{"num_hidden_layers": 9, "hidden_size": 256, "n_experts": 96, "experts_per_token": 8, "d_expert": 48, "d_shared_expert": 0, "hidden_act": "reglu", "moe_layers": [2, 3, 4, 5, 6, 7, 8], "router_score": "softmax", "normalize_top_k": false, "routed_scale": 1.0, "balance_loss": 0.000152, "balance_bias": true, "router_z_loss": 0.001, "init_std_router": 0.0129, "lr_router": 0.0027, "vocab_size": 32768, "norm": "layernorm", "norm_eps": 1e-06, "tie_word_embeddings": false, "optimizer": "soap_variant", "learning_rate": 0.00485, "beta1": 0.95, "beta2": 0.95, "max_grad_norm": 1.0, "batch_tokens": 65536, "max_seq_len": 1024, "train_tokens": 299500000, "max_steps": 4571, "dataset": "wikipedia_en"}
Below are experts of layer 4 (counted from 0) of a mixture-of-experts language model. Rows are named router (the router's row for the expert), down (a neuron's output weights, with its number) and show model dimensions 0-255. Each number is 200 + 40 x the weight over its row's rms, rounded and kept within 0 to 999.
After each expert's rows: a language model's description of what the expert responds to. This comes from a sample of Wikipedia text that the model never trained on.

# expert 62
router,198,183,187,176,216,169,236,195,203,196,174,246,176,211,191,183,188,273,205,206,183,198,183,206,204,200,152,157,136,179,248,134,227,159,140,182,271,186,230,213,256,195,214,185,207,197,249,224,271,230,172,222,194,201,238,177,237,255,262,163,210,217,210,190,199,162,157,210,182,154,251,172,180,190,247,160,235,200,158,220,183,133,185,276,190,143,167,269,247,113,232,114,216,216,217,195,200,281,183,141,239,171,234,172,185,203,157,221,141,256,188,234,248,188,180,201,249,201,206,182,118,229,176,218,215,232,125,204,138,162,177,140,175,152,221,121,217,176,233,166,169,140,249,188,160,212,203,174,235,183,151,211,246,217,264,223,164,124,235,175,211,257,134,165,195,165,217,162,168,151,266,182,222,199,166,165,158,110,213,269,189,150,134,200,204,242,242,189,269,239,238,193,188,246,198,195,247,239,259,134,191,272,184,134,200,324,186,187,216,279,215,197,210,186,230,148,192,243,243,235,220,190,171,190,254,252,247,256,155,118,172,147,276,144,231,262,231,273,165,173,160,159,192,171,303,165,169,238,197,134,202,130,195,151,194,222
down1,210,200,192,194,168,189,279,264,198,203,201,106,152,219,252,275,227,170,201,213,254,150,212,237,248,201,181,206,221,154,128,297,95,162,202,247,141,264,178,211,262,151,226,191,228,183,178,266,229,251,235,194,234,228,236,232,123,185,220,244,210,207,217,174,167,175,171,255,266,188,187,231,213,177,213,188,278,191,160,220,149,291,208,177,258,179,216,199,241,155,216,230,283,199,185,225,243,216,210,146,213,254,218,127,178,187,217,244,168,240,263,142,200,199,278,122,155,188,158,224,218,216,225,228,217,155,186,211,182,230,158,206,154,192,264,155,203,227,280,238,190,296,176,154,160,234,194,194,222,140,218,255,91,197,194,174,192,257,141,183,207,213,177,155,226,261,159,250,244,233,251,214,243,163,194,205,210,170,238,229,178,210,174,113,241,215,205,240,183,238,218,233,180,196,162,227,206,153,270,189,216,202,186,128,217,148,314,197,257,226,186,226,209,253,240,243,189,210,181,172,226,253,244,230,250,153,244,171,195,236,174,254,182,189,270,199,173,169,162,203,196,133,235,226,220,260,180,211,254,211,222,259,182,174,283,182
What it handles: Words in titles

# expert 10
router,206,143,167,190,198,204,234,164,176,281,259,226,168,192,261,150,132,270,172,207,227,218,250,202,170,277,205,209,117,163,245,205,277,220,218,208,211,146,278,236,194,183,186,221,93,144,213,147,236,230,133,211,183,205,184,204,199,204,247,211,215,266,150,242,174,157,192,245,275,142,250,162,208,229,243,152,226,160,171,236,256,188,167,221,218,191,187,202,207,209,240,214,242,220,210,266,196,232,256,156,166,150,132,152,285,198,159,265,195,218,244,219,235,150,232,135,211,203,202,176,174,237,130,197,156,259,154,202,166,162,164,159,173,164,236,169,239,286,253,199,142,165,270,232,151,276,173,163,207,260,175,191,240,238,223,199,196,157,208,163,234,232,170,184,283,255,205,137,160,217,207,115,180,181,137,204,157,180,280,211,292,167,159,167,177,227,228,170,220,203,195,110,159,191,276,220,262,216,256,161,203,218,164,220,139,234,163,203,186,184,207,205,225,232,199,156,177,198,193,206,235,191,148,132,222,147,185,254,170,150,141,105,214,183,206,226,199,229,227,142,153,165,194,207,216,168,194,232,176,192,180,157,133,242,150,199
down18,209,230,261,229,243,221,173,203,234,165,247,205,181,204,209,213,162,231,208,183,234,294,184,206,117,245,200,202,219,153,226,204,165,217,144,112,211,205,255,219,215,257,236,196,157,137,207,260,227,282,238,230,175,164,189,191,144,150,174,242,141,106,200,137,135,190,192,186,164,114,200,219,142,229,158,201,188,195,164,190,159,223,113,289,143,230,213,244,272,105,204,193,177,221,255,199,175,188,172,173,246,112,252,256,172,233,244,208,171,239,260,211,146,240,203,225,224,209,202,267,219,228,168,176,242,168,188,235,169,233,241,249,195,259,280,189,187,225,242,198,143,149,213,267,167,194,174,193,216,243,188,188,167,144,196,198,239,251,215,231,276,195,176,229,152,172,234,169,168,200,229,166,223,188,224,234,149,171,182,239,207,172,172,95,243,195,249,137,204,155,189,180,238,215,218,259,275,177,228,206,240,172,175,167,184,229,202,232,140,183,177,169,183,184,280,134,237,258,218,213,211,180,226,188,195,280,196,154,187,232,186,146,199,220,201,219,174,183,226,208,213,189,169,250,88,289,120,171,234,160,159,171,119,149,145,213
What it handles: Verb-linking conjunctions

# expert 58
router,233,213,140,196,228,221,217,175,195,196,212,262,120,209,164,191,161,187,177,248,197,208,235,165,151,213,163,118,169,213,183,195,243,256,212,125,229,216,229,239,259,157,165,250,133,149,239,156,214,256,158,279,139,198,246,194,154,199,207,201,214,233,162,243,212,240,164,210,201,219,218,178,200,265,291,215,195,203,203,266,220,193,144,259,190,191,160,199,195,183,232,137,262,217,204,220,241,266,211,174,194,206,230,185,239,241,182,236,191,196,243,178,243,147,191,183,242,146,278,166,146,180,202,288,158,234,139,232,166,233,130,148,134,167,200,174,242,143,221,145,183,152,198,253,168,230,176,207,266,210,188,174,188,247,255,126,166,158,251,182,278,233,200,169,194,189,135,225,148,194,196,160,217,138,181,179,153,191,229,204,200,185,127,171,158,224,199,231,212,257,224,202,189,174,186,196,205,269,228,186,173,270,173,207,123,241,204,129,173,264,156,256,240,262,282,203,212,207,248,226,258,193,218,151,232,242,170,215,119,214,171,141,262,212,240,193,226,240,111,169,108,154,259,216,250,160,205,222,278,142,172,170,128,229,216,266
down0,209,176,182,161,200,132,176,200,129,254,240,217,222,175,175,227,220,202,224,146,195,166,206,178,131,125,165,193,211,205,163,199,185,215,192,148,180,196,203,115,248,186,222,232,171,199,220,201,189,207,283,211,171,183,222,284,176,186,185,209,142,172,217,224,173,143,243,176,221,201,198,125,208,142,148,214,178,252,178,161,259,267,217,248,163,206,174,132,197,165,188,198,241,167,194,240,154,233,190,241,224,236,221,193,236,211,216,238,184,125,318,234,135,137,144,215,152,245,202,172,188,274,181,201,206,174,187,216,176,243,315,244,140,191,190,168,176,177,162,238,164,194,244,224,199,266,164,233,135,204,222,169,190,249,121,248,216,225,203,196,196,150,131,188,180,182,201,167,149,197,225,268,181,203,137,239,170,190,158,238,193,123,195,191,247,259,201,200,180,215,214,151,198,99,210,223,257,155,242,189,237,205,157,202,311,152,185,152,94,229,200,185,275,175,195,184,203,241,203,220,234,281,230,224,233,197,198,231,213,243,204,210,97,213,172,193,228,161,226,225,155,201,157,181,185,148,208,244,250,109,196,283,131,251,98,164
What it handles: Money and measurement units

# expert 6
router,200,129,145,192,152,188,221,174,180,206,243,271,166,213,201,169,130,257,168,251,262,175,237,216,108,206,169,202,194,211,270,156,218,208,244,177,291,207,262,229,194,169,180,303,180,156,187,170,211,222,182,284,177,154,235,183,269,240,200,184,261,281,126,225,169,184,176,225,209,207,177,164,244,201,216,140,254,199,180,218,270,201,195,234,248,192,190,205,179,199,208,142,219,215,119,260,269,243,240,182,164,156,125,213,251,234,148,272,181,225,196,200,206,125,121,160,225,182,186,162,188,160,169,217,191,231,109,258,216,199,197,176,168,211,193,156,255,248,205,186,198,174,273,200,185,200,125,145,180,217,163,148,241,167,240,159,159,176,223,119,221,243,100,169,243,271,177,190,221,158,182,168,169,208,155,144,153,183,244,189,249,174,213,146,172,212,256,226,193,182,233,118,157,281,212,216,247,213,268,179,175,225,197,184,104,194,173,157,219,199,200,250,226,237,179,178,171,230,240,215,217,181,178,213,256,229,262,256,191,192,169,178,227,169,219,284,173,253,181,174,159,176,215,239,260,143,179,183,187,179,168,184,116,238,167,186
down1,183,203,175,277,196,233,95,215,203,209,253,190,248,125,259,196,189,168,197,215,194,218,244,233,186,222,209,191,136,217,192,229,184,222,222,209,226,251,281,193,231,60,160,174,245,214,176,176,170,167,209,188,182,186,212,219,170,139,186,202,189,188,226,238,210,156,201,166,172,240,125,158,204,216,189,135,151,175,220,195,208,181,188,157,159,187,219,187,163,199,191,209,133,206,168,216,221,185,189,209,169,182,209,244,297,182,256,188,186,196,201,181,167,173,127,123,172,256,158,165,190,258,175,201,229,159,187,206,199,209,171,230,290,204,194,156,211,272,161,194,276,219,112,143,96,146,204,254,239,282,203,232,225,88,177,177,186,126,214,126,266,211,212,174,256,140,205,208,150,184,179,189,225,214,174,223,254,260,243,286,241,213,237,147,235,171,292,242,185,150,188,192,161,217,283,189,238,222,174,159,192,154,230,251,257,178,218,130,223,214,228,167,252,251,177,232,217,123,218,187,236,153,158,236,184,188,230,237,229,204,109,239,111,268,168,187,185,184,193,224,150,200,129,229,199,167,238,185,215,164,207,221,191,161,206,138
What it handles: Verbs and their prepositions

# expert 46
router,161,167,172,185,138,203,274,114,146,257,188,245,173,183,312,114,192,239,183,212,271,209,251,180,191,267,206,227,193,164,259,135,271,203,164,207,217,176,263,211,201,198,165,287,179,125,179,153,231,187,142,191,202,176,183,172,197,234,220,205,257,285,180,196,171,154,157,241,211,184,207,139,246,215,221,170,238,164,172,218,255,190,176,244,235,142,214,219,212,183,212,172,231,222,182,221,210,207,233,185,213,193,150,191,221,200,172,211,210,235,270,268,237,145,196,196,207,195,198,190,199,206,147,207,159,229,154,227,203,176,180,192,166,169,259,211,284,234,194,125,154,202,238,210,157,192,189,131,217,216,173,154,248,190,259,219,193,161,212,158,242,221,134,162,248,221,211,211,190,226,230,170,159,150,128,153,195,197,249,191,288,172,144,196,222,192,282,242,248,211,191,147,135,227,280,234,205,192,199,81,186,214,129,148,121,227,186,191,207,217,195,241,204,335,262,157,162,209,214,220,224,230,151,130,219,203,292,255,207,182,130,149,210,212,216,189,177,246,192,168,195,227,217,213,242,120,226,234,204,189,125,125,161,211,169,206
down0,246,160,252,148,287,213,187,236,217,109,177,230,182,253,107,178,198,192,205,204,240,191,212,182,222,162,293,194,205,264,194,221,178,173,164,183,224,250,219,198,221,152,162,211,228,217,178,154,214,187,209,211,172,254,256,166,179,164,174,205,215,151,193,185,242,280,208,174,189,109,268,179,214,235,190,145,199,194,136,270,164,215,184,322,238,178,189,239,244,138,193,169,210,261,193,167,174,206,183,191,244,223,186,135,178,201,189,142,170,297,214,176,197,189,192,236,218,183,171,230,215,235,129,167,220,207,217,157,221,206,196,168,79,219,219,265,143,257,181,227,256,146,209,202,171,168,96,241,209,207,253,228,137,256,192,228,128,188,224,210,228,213,168,242,159,213,227,199,173,116,206,207,189,220,197,186,194,192,201,208,164,160,224,167,103,205,183,210,212,128,161,203,198,291,294,215,208,130,130,216,156,166,215,184,180,155,256,129,235,284,236,182,248,190,134,132,275,191,248,207,190,220,228,191,196,177,251,129,147,182,209,169,158,190,252,245,233,130,215,223,223,148,191,240,190,215,224,226,181,218,144,208,268,231,218,225
What it handles: Clause connectives in narrative

# expert 15
router,139,158,158,210,205,140,233,152,177,213,239,229,205,224,242,140,190,242,190,251,240,189,191,185,147,229,187,212,240,186,232,180,246,176,192,196,234,158,221,255,240,153,201,260,177,169,232,139,186,262,162,257,182,205,209,157,208,261,242,173,250,201,121,172,188,172,207,218,202,166,207,167,301,189,210,143,275,249,155,192,277,145,145,215,264,177,189,219,193,168,256,124,213,254,172,290,248,241,223,164,250,154,125,172,227,226,170,260,177,273,266,182,251,151,114,219,262,136,192,210,164,145,172,193,165,255,159,195,158,175,128,206,156,142,256,190,251,232,216,172,209,175,220,258,144,250,144,126,157,216,113,144,241,226,239,207,107,213,228,165,181,215,145,204,274,191,177,163,231,169,216,181,195,138,179,185,170,201,163,238,240,166,182,231,134,249,254,221,225,246,210,154,174,288,241,229,236,224,225,126,212,199,186,160,147,197,202,192,229,228,162,246,208,222,186,231,187,229,206,254,244,170,184,147,228,225,183,228,160,183,179,155,223,169,219,196,189,229,204,124,159,156,220,292,234,167,161,259,236,207,170,166,161,246,195,195
down1,210,158,263,233,289,160,271,205,243,186,136,178,212,274,193,204,235,158,202,198,192,214,205,190,190,217,213,170,192,178,167,183,213,194,190,136,185,130,174,218,174,203,150,314,216,195,248,163,117,200,212,138,227,108,205,170,251,164,188,275,184,135,209,176,228,179,212,277,271,215,216,155,261,156,155,216,223,214,212,221,211,260,202,176,235,101,224,238,228,213,141,204,182,126,149,166,240,221,157,231,173,166,160,171,178,191,183,204,210,205,165,177,179,226,196,173,212,251,214,222,223,242,190,183,196,253,147,191,241,144,250,218,274,166,136,166,224,248,212,172,221,196,214,145,110,193,169,265,70,144,258,178,212,197,155,184,201,214,250,232,197,196,164,205,274,151,194,145,206,215,234,217,225,226,228,182,214,173,145,145,194,173,203,246,217,272,158,213,189,262,174,143,184,164,184,197,257,166,192,253,240,254,176,171,170,150,226,215,210,191,160,141,176,207,139,160,220,187,165,260,220,181,249,207,236,184,156,236,104,203,275,237,194,189,169,177,213,222,155,282,234,206,199,258,249,188,205,293,299,166,250,242,213,256,255,227
What it handles: Prepositions and the

# expert 29
router,248,208,181,130,215,154,250,142,231,207,242,220,164,207,229,166,209,201,171,217,208,138,222,197,192,203,135,112,142,167,233,173,237,254,163,181,196,149,217,261,254,208,195,183,141,169,219,220,245,289,149,213,130,148,217,218,204,261,209,146,226,240,178,214,200,157,197,230,159,137,235,179,228,217,252,192,184,244,178,238,224,140,201,257,229,125,135,221,227,175,212,157,218,226,223,239,232,276,208,114,239,174,201,143,221,294,133,248,137,234,235,234,255,206,191,180,259,162,272,203,109,221,166,211,183,213,137,210,124,194,165,138,158,192,208,117,234,186,235,212,209,138,197,220,203,243,186,192,209,209,134,225,257,224,224,224,116,120,260,189,211,220,154,199,153,177,158,184,181,151,286,194,186,188,195,163,232,181,211,269,211,150,123,186,164,235,260,201,178,245,282,206,178,213,246,231,267,219,247,152,170,244,190,183,169,236,203,233,214,220,164,244,250,171,209,161,129,257,228,234,216,181,160,208,199,238,226,233,199,174,181,144,263,182,243,190,202,264,199,164,165,148,232,219,266,134,193,232,235,157,210,97,223,190,215,242
down1,219,207,189,208,151,235,216,215,218,219,246,130,168,197,199,227,187,250,184,182,182,148,198,214,242,206,188,188,151,252,126,188,165,185,238,188,177,254,96,212,156,239,141,171,166,300,162,237,215,216,236,269,199,249,146,185,227,268,306,215,221,157,147,262,167,201,200,236,139,251,162,277,189,229,211,170,141,203,219,196,138,222,237,111,206,217,231,218,172,283,137,206,242,218,196,226,211,319,230,190,187,181,162,193,284,258,276,199,186,241,193,163,187,234,187,151,168,236,201,231,227,211,249,215,216,120,220,134,215,190,227,198,201,334,185,119,189,173,193,223,300,229,251,283,192,178,219,205,267,256,249,118,124,176,220,217,169,252,113,281,215,224,199,239,187,192,172,231,233,171,252,199,170,156,240,220,154,189,275,204,250,253,195,234,172,274,175,246,192,192,165,239,172,220,285,255,246,174,204,182,167,188,225,146,215,127,199,183,213,205,204,228,224,170,187,265,179,180,210,183,198,254,211,240,182,176,216,197,208,182,222,206,222,204,202,152,158,178,233,210,171,194,230,172,173,183,249,142,206,204,215,240,222,174,206,206
What it handles: Institution name words

# expert 51
router,163,175,185,182,230,210,156,90,182,227,215,270,241,201,199,198,110,206,182,279,229,212,240,204,218,258,198,144,188,160,222,178,257,243,213,200,187,152,287,209,172,113,188,208,194,143,279,146,239,260,202,186,151,194,232,149,208,207,199,144,246,173,196,172,170,87,160,251,215,175,178,200,222,209,241,172,205,170,163,223,270,187,162,207,238,122,197,203,257,125,230,181,262,255,184,165,246,186,228,176,275,188,147,131,239,216,157,233,182,223,235,236,241,157,208,182,260,160,217,185,261,173,151,264,160,183,193,272,181,142,172,114,175,199,210,219,204,203,209,202,153,178,206,237,180,227,146,180,194,240,190,172,194,245,239,228,175,200,268,149,289,239,167,160,224,154,187,165,158,212,222,188,194,209,178,220,176,197,205,197,276,149,155,207,152,220,251,203,226,239,226,154,174,226,213,216,234,231,181,192,165,327,141,186,102,199,151,189,182,220,160,169,220,244,312,234,170,275,199,261,187,163,196,141,201,203,248,167,208,138,153,218,204,178,213,207,256,212,196,189,130,196,247,236,179,116,209,264,225,193,170,159,216,231,135,207
down1,271,218,218,289,183,202,247,244,203,116,139,211,167,247,230,238,200,185,208,236,181,248,141,231,222,181,173,284,217,167,268,174,145,259,199,165,223,271,180,201,310,188,239,181,227,316,163,97,212,203,223,208,187,185,264,275,173,226,207,193,179,215,173,215,206,141,175,201,167,199,230,232,176,261,179,201,137,260,228,219,230,159,174,208,297,143,192,219,137,208,163,217,210,181,200,158,168,212,213,177,192,211,198,187,237,230,234,166,164,142,264,133,156,181,105,303,221,188,159,238,229,125,240,201,176,159,189,159,236,211,126,168,187,245,216,242,176,184,145,198,200,202,194,234,209,138,165,273,233,248,220,256,145,190,226,137,182,169,224,173,206,220,255,195,187,210,211,194,221,128,143,133,193,241,238,170,176,144,189,192,190,221,192,212,177,186,189,162,205,249,230,260,242,178,164,226,219,231,239,187,144,244,209,128,185,220,231,208,205,193,115,281,212,262,237,173,167,259,212,187,157,197,121,228,287,225,184,201,161,225,223,198,162,195,146,194,160,198,168,235,213,261,199,264,230,228,239,141,245,126,235,174,152,174,192,216
What it handles: Dates and list commas

# expert 7
router,145,175,190,154,152,195,246,219,168,244,206,246,182,155,222,162,177,214,231,233,196,140,207,234,171,229,124,174,142,194,221,148,209,182,148,148,268,170,316,239,174,203,172,244,199,187,228,181,212,239,124,234,195,189,224,221,280,207,288,200,185,282,156,227,158,175,147,239,209,195,214,174,268,235,241,188,200,181,155,189,238,209,201,306,241,167,110,227,238,130,226,160,162,217,161,215,201,208,202,185,212,175,202,203,250,216,167,240,201,231,259,216,243,158,149,209,212,202,203,212,162,201,130,204,185,266,167,207,155,188,168,212,141,239,254,194,292,161,188,114,138,178,223,166,137,236,184,143,254,269,182,136,208,190,245,222,207,163,243,168,195,257,191,113,230,159,206,168,208,145,212,199,180,152,176,159,181,181,249,225,202,247,140,156,191,185,256,215,249,245,201,131,156,197,191,252,250,216,248,161,144,205,153,115,188,249,196,149,197,250,178,190,255,221,183,176,203,231,212,221,238,198,229,202,266,257,226,268,112,159,152,211,187,203,264,232,241,234,187,158,199,183,239,215,264,102,201,225,205,147,98,162,247,203,217,184
down0,182,263,181,192,289,167,194,263,171,216,248,171,140,224,213,221,121,197,194,176,192,161,224,296,213,188,169,159,191,166,301,204,164,194,171,213,146,159,169,239,195,233,231,145,181,217,239,147,233,265,244,167,149,169,196,244,227,234,205,280,192,249,192,152,241,115,254,210,270,199,236,229,199,162,142,170,141,222,185,279,240,176,174,153,235,145,204,216,254,212,140,182,184,134,218,176,224,232,234,215,233,188,150,202,217,143,203,200,231,166,178,258,224,224,231,206,171,207,279,215,182,209,192,176,228,142,209,219,167,199,232,185,291,194,235,189,190,239,266,220,107,277,201,254,228,240,178,209,182,241,212,257,145,220,124,225,152,232,230,177,192,126,192,206,165,187,200,142,224,196,197,214,254,193,234,234,195,160,195,242,139,237,195,262,294,233,168,172,259,276,200,245,227,149,141,169,170,244,214,177,197,229,179,175,180,197,209,262,201,120,172,205,168,178,172,182,185,225,236,132,206,140,179,164,172,227,213,157,231,157,134,178,291,240,253,299,232,293,137,214,202,217,199,208,169,186,147,146,250,213,228,202,139,178,248,232
What it handles: Pronouns and kinship

# expert 0
router,261,177,152,155,256,188,219,180,198,271,270,238,160,183,244,179,212,205,134,325,256,158,266,212,191,220,152,201,160,173,169,199,213,232,206,230,201,211,199,199,213,181,90,199,153,131,246,182,182,219,175,215,134,224,193,205,286,240,256,113,201,256,186,230,145,184,141,266,192,201,190,192,196,198,198,222,284,202,133,261,236,185,189,239,252,146,161,278,235,166,181,167,214,212,214,224,209,252,219,193,211,208,168,159,258,268,140,255,200,236,215,306,242,149,165,208,219,158,288,218,206,239,151,237,195,241,167,254,202,167,201,164,122,166,225,127,142,194,187,146,147,131,241,245,191,171,200,192,214,250,152,174,217,260,228,152,152,158,260,166,220,194,184,198,236,205,159,154,178,210,218,170,192,171,210,179,161,210,233,210,232,174,182,132,217,196,197,195,265,231,242,191,179,218,256,213,246,240,211,147,199,239,149,193,121,201,187,136,199,202,180,303,233,196,255,182,185,211,212,208,290,197,166,172,294,204,200,208,177,181,167,182,245,210,197,246,266,222,156,182,147,144,223,231,177,158,155,193,209,110,196,209,230,218,157,256
down1,240,168,223,186,219,196,156,154,222,190,183,247,203,148,151,161,228,174,181,180,240,199,241,230,201,114,237,197,165,220,105,213,229,191,187,227,103,197,171,127,258,228,238,267,199,195,211,179,203,233,152,244,188,148,186,190,309,247,221,198,145,202,197,256,196,247,130,144,211,137,252,150,165,234,195,167,140,198,206,225,168,195,201,204,271,185,145,256,195,169,169,258,127,224,138,208,173,263,222,272,187,237,262,171,169,216,274,239,250,264,147,207,143,212,215,211,165,236,161,194,209,220,246,166,238,174,282,107,156,161,236,222,132,220,215,209,129,183,175,167,211,241,157,242,204,162,162,173,200,184,204,146,113,228,200,236,171,152,169,256,160,201,231,150,161,233,201,205,257,208,233,234,244,221,242,180,215,155,168,194,244,179,264,159,226,192,252,219,201,257,137,239,181,207,246,241,177,177,251,219,196,218,236,222,174,130,177,158,182,179,174,156,266,198,160,153,238,145,127,208,211,242,107,183,183,271,187,203,205,148,197,212,211,216,186,173,101,221,249,191,206,150,315,177,211,249,203,208,205,211,186,180,263,187,207,270
What it handles: List items after conjunctions

# expert 52
router,211,163,174,184,208,165,270,160,160,242,225,192,168,185,258,130,198,238,166,214,265,181,254,231,176,250,203,191,128,146,204,209,253,194,170,214,208,143,233,247,200,196,155,229,112,214,276,178,231,242,169,219,165,162,201,187,208,270,254,216,220,277,169,214,194,192,186,274,241,119,195,162,245,236,255,148,235,189,197,213,216,201,173,210,254,202,205,235,251,209,249,197,187,207,211,250,203,204,220,220,238,174,167,163,254,189,143,269,115,246,260,235,280,175,211,135,226,126,229,140,169,230,104,201,145,250,143,259,150,210,186,179,172,144,259,180,193,210,275,162,162,181,246,207,224,266,152,152,250,259,145,132,205,269,203,182,160,114,180,134,202,205,166,159,259,213,208,142,154,207,272,118,130,219,168,188,180,180,227,208,273,205,139,114,192,230,219,192,239,197,197,143,211,242,242,231,250,223,166,135,187,178,143,152,123,233,138,224,163,226,222,247,226,231,227,213,173,230,201,236,230,195,216,194,222,180,218,226,165,190,165,110,257,216,225,213,240,251,202,192,200,169,171,242,209,197,203,258,222,205,143,179,153,179,170,240
down0,234,238,193,165,231,184,183,163,238,155,183,301,258,197,152,170,198,177,201,216,209,215,195,198,158,136,195,227,205,158,240,237,227,181,223,201,229,185,198,174,240,206,191,190,246,235,177,187,211,251,199,227,163,235,200,303,194,213,191,89,224,222,177,257,180,144,273,150,137,189,155,213,221,170,184,200,165,206,165,101,165,150,221,219,113,151,175,211,157,216,189,207,232,137,159,249,205,243,200,177,272,248,283,255,167,224,212,259,116,218,196,205,228,239,176,260,160,179,187,204,212,244,211,184,235,210,189,147,263,251,152,216,107,231,198,255,191,167,171,129,129,208,166,204,198,130,199,182,238,185,181,182,157,221,195,198,201,206,162,199,229,233,238,203,149,183,164,137,183,138,255,276,148,209,139,251,220,197,183,203,247,205,227,199,217,112,237,184,183,187,200,220,239,255,157,206,76,267,172,285,178,238,192,199,109,140,196,168,170,245,196,253,174,203,183,202,279,218,180,196,254,258,143,197,165,214,225,142,173,230,250,174,239,250,217,252,235,194,219,174,217,230,294,221,219,117,158,231,161,155,230,136,264,224,178,188
What it handles: Coordination and possessives

# expert 40
router,234,135,141,138,168,150,238,205,153,295,162,204,168,283,264,162,85,206,199,252,200,172,252,169,203,259,171,234,200,184,282,178,195,219,198,157,264,157,252,212,212,173,162,245,191,187,222,182,267,179,219,208,193,195,215,151,240,219,237,254,231,201,145,256,230,170,148,228,221,205,215,130,251,156,213,209,317,228,151,168,230,214,195,267,232,195,127,220,248,190,228,195,216,147,132,200,268,243,199,154,190,191,164,135,230,211,179,232,191,199,186,195,206,163,175,217,214,196,179,181,271,195,180,233,107,210,150,263,212,209,181,167,122,190,251,184,203,183,179,213,132,216,272,148,196,144,177,199,201,215,210,165,256,205,271,120,161,208,207,122,226,221,184,197,266,223,177,188,223,209,196,156,143,168,191,194,200,133,303,193,202,205,246,185,151,198,282,245,181,251,251,166,187,225,240,214,250,178,225,178,197,238,138,149,106,225,205,124,201,229,140,183,296,194,191,192,201,227,221,205,225,223,190,194,259,231,253,185,222,238,151,158,173,186,199,249,230,282,126,201,214,173,209,255,223,181,201,218,222,196,193,149,151,259,136,196
down0,155,219,148,137,127,201,160,220,212,187,205,258,165,189,157,186,197,218,155,181,197,137,181,173,213,249,205,240,245,217,192,155,235,188,181,250,127,181,171,156,248,189,182,222,244,187,144,227,210,211,195,116,175,231,235,164,161,198,179,199,207,151,233,218,242,224,181,214,270,189,193,194,255,176,175,243,205,194,139,122,177,163,217,179,214,209,147,115,161,236,205,257,91,189,239,175,148,172,229,167,175,231,262,200,159,118,194,227,273,195,188,150,247,185,115,140,200,195,240,265,202,173,235,216,268,171,271,237,230,247,186,145,296,188,127,248,168,241,191,254,275,167,184,180,185,277,225,156,203,194,216,201,155,193,238,155,113,196,220,221,266,283,291,196,261,156,245,171,233,139,173,176,207,243,153,215,192,215,146,195,182,191,214,226,185,264,202,288,245,255,142,181,232,147,229,223,234,170,205,178,151,205,196,159,179,251,260,167,209,218,204,217,202,277,155,172,175,189,142,146,248,157,236,237,266,173,205,165,226,168,206,209,204,164,240,230,276,162,209,227,254,280,212,187,221,220,231,212,269,189,228,163,247,152,237,241
What it handles: Verbs, adverbs, headings

# expert 59
router,236,182,144,179,232,191,243,164,187,205,163,228,202,230,216,182,172,263,162,222,225,211,185,228,197,195,153,151,111,174,224,155,186,197,152,149,261,200,231,234,248,177,215,185,177,179,245,191,257,259,161,249,190,196,237,234,271,252,249,174,240,220,207,204,177,150,194,236,195,142,219,165,200,197,188,183,239,171,168,221,215,156,163,210,254,173,186,286,227,100,227,140,222,236,198,226,208,305,214,127,212,189,174,172,187,208,161,204,153,246,192,217,222,205,188,221,237,126,231,235,127,212,175,264,210,232,134,211,159,179,164,185,169,176,248,164,231,179,225,182,206,165,218,155,145,255,153,165,221,215,144,193,252,244,242,201,215,153,210,183,213,233,130,163,193,156,197,116,200,144,274,171,181,229,143,159,140,133,237,266,227,188,164,210,142,275,218,149,266,214,200,205,169,224,175,195,251,277,254,110,183,271,215,147,183,310,179,153,187,271,192,188,178,228,227,150,198,235,198,218,232,180,210,171,243,226,242,239,165,116,166,146,282,141,255,243,273,244,166,176,197,132,217,227,284,174,194,249,176,157,173,143,194,152,186,258
down1,234,186,155,204,204,154,220,231,261,206,231,193,194,170,171,178,257,150,221,223,176,220,169,129,218,198,187,229,207,208,212,249,208,314,192,171,147,154,259,225,187,191,216,201,247,234,280,146,181,157,99,198,272,113,160,228,183,183,206,173,270,196,196,217,221,161,171,242,257,174,238,247,203,182,192,207,204,165,147,238,247,195,227,150,222,190,217,226,162,203,171,216,167,91,229,187,154,187,166,233,238,204,139,180,186,186,283,183,208,153,198,132,238,147,185,176,123,187,121,200,248,194,203,143,173,168,263,199,236,207,217,235,307,140,146,171,203,245,174,297,126,178,252,213,213,195,208,241,188,254,249,160,206,212,133,152,201,131,149,196,166,185,205,221,211,258,163,224,205,178,201,210,178,170,197,201,265,157,168,234,168,252,160,240,243,154,192,214,134,147,266,243,230,230,160,157,168,283,216,210,237,181,194,175,206,174,216,305,180,213,197,155,178,249,218,211,180,229,218,159,161,204,220,223,274,279,164,240,203,180,262,219,213,152,208,190,81,182,229,207,171,148,261,237,219,287,209,256,253,188,212,257,208,210,158,182
What it handles: Titles of works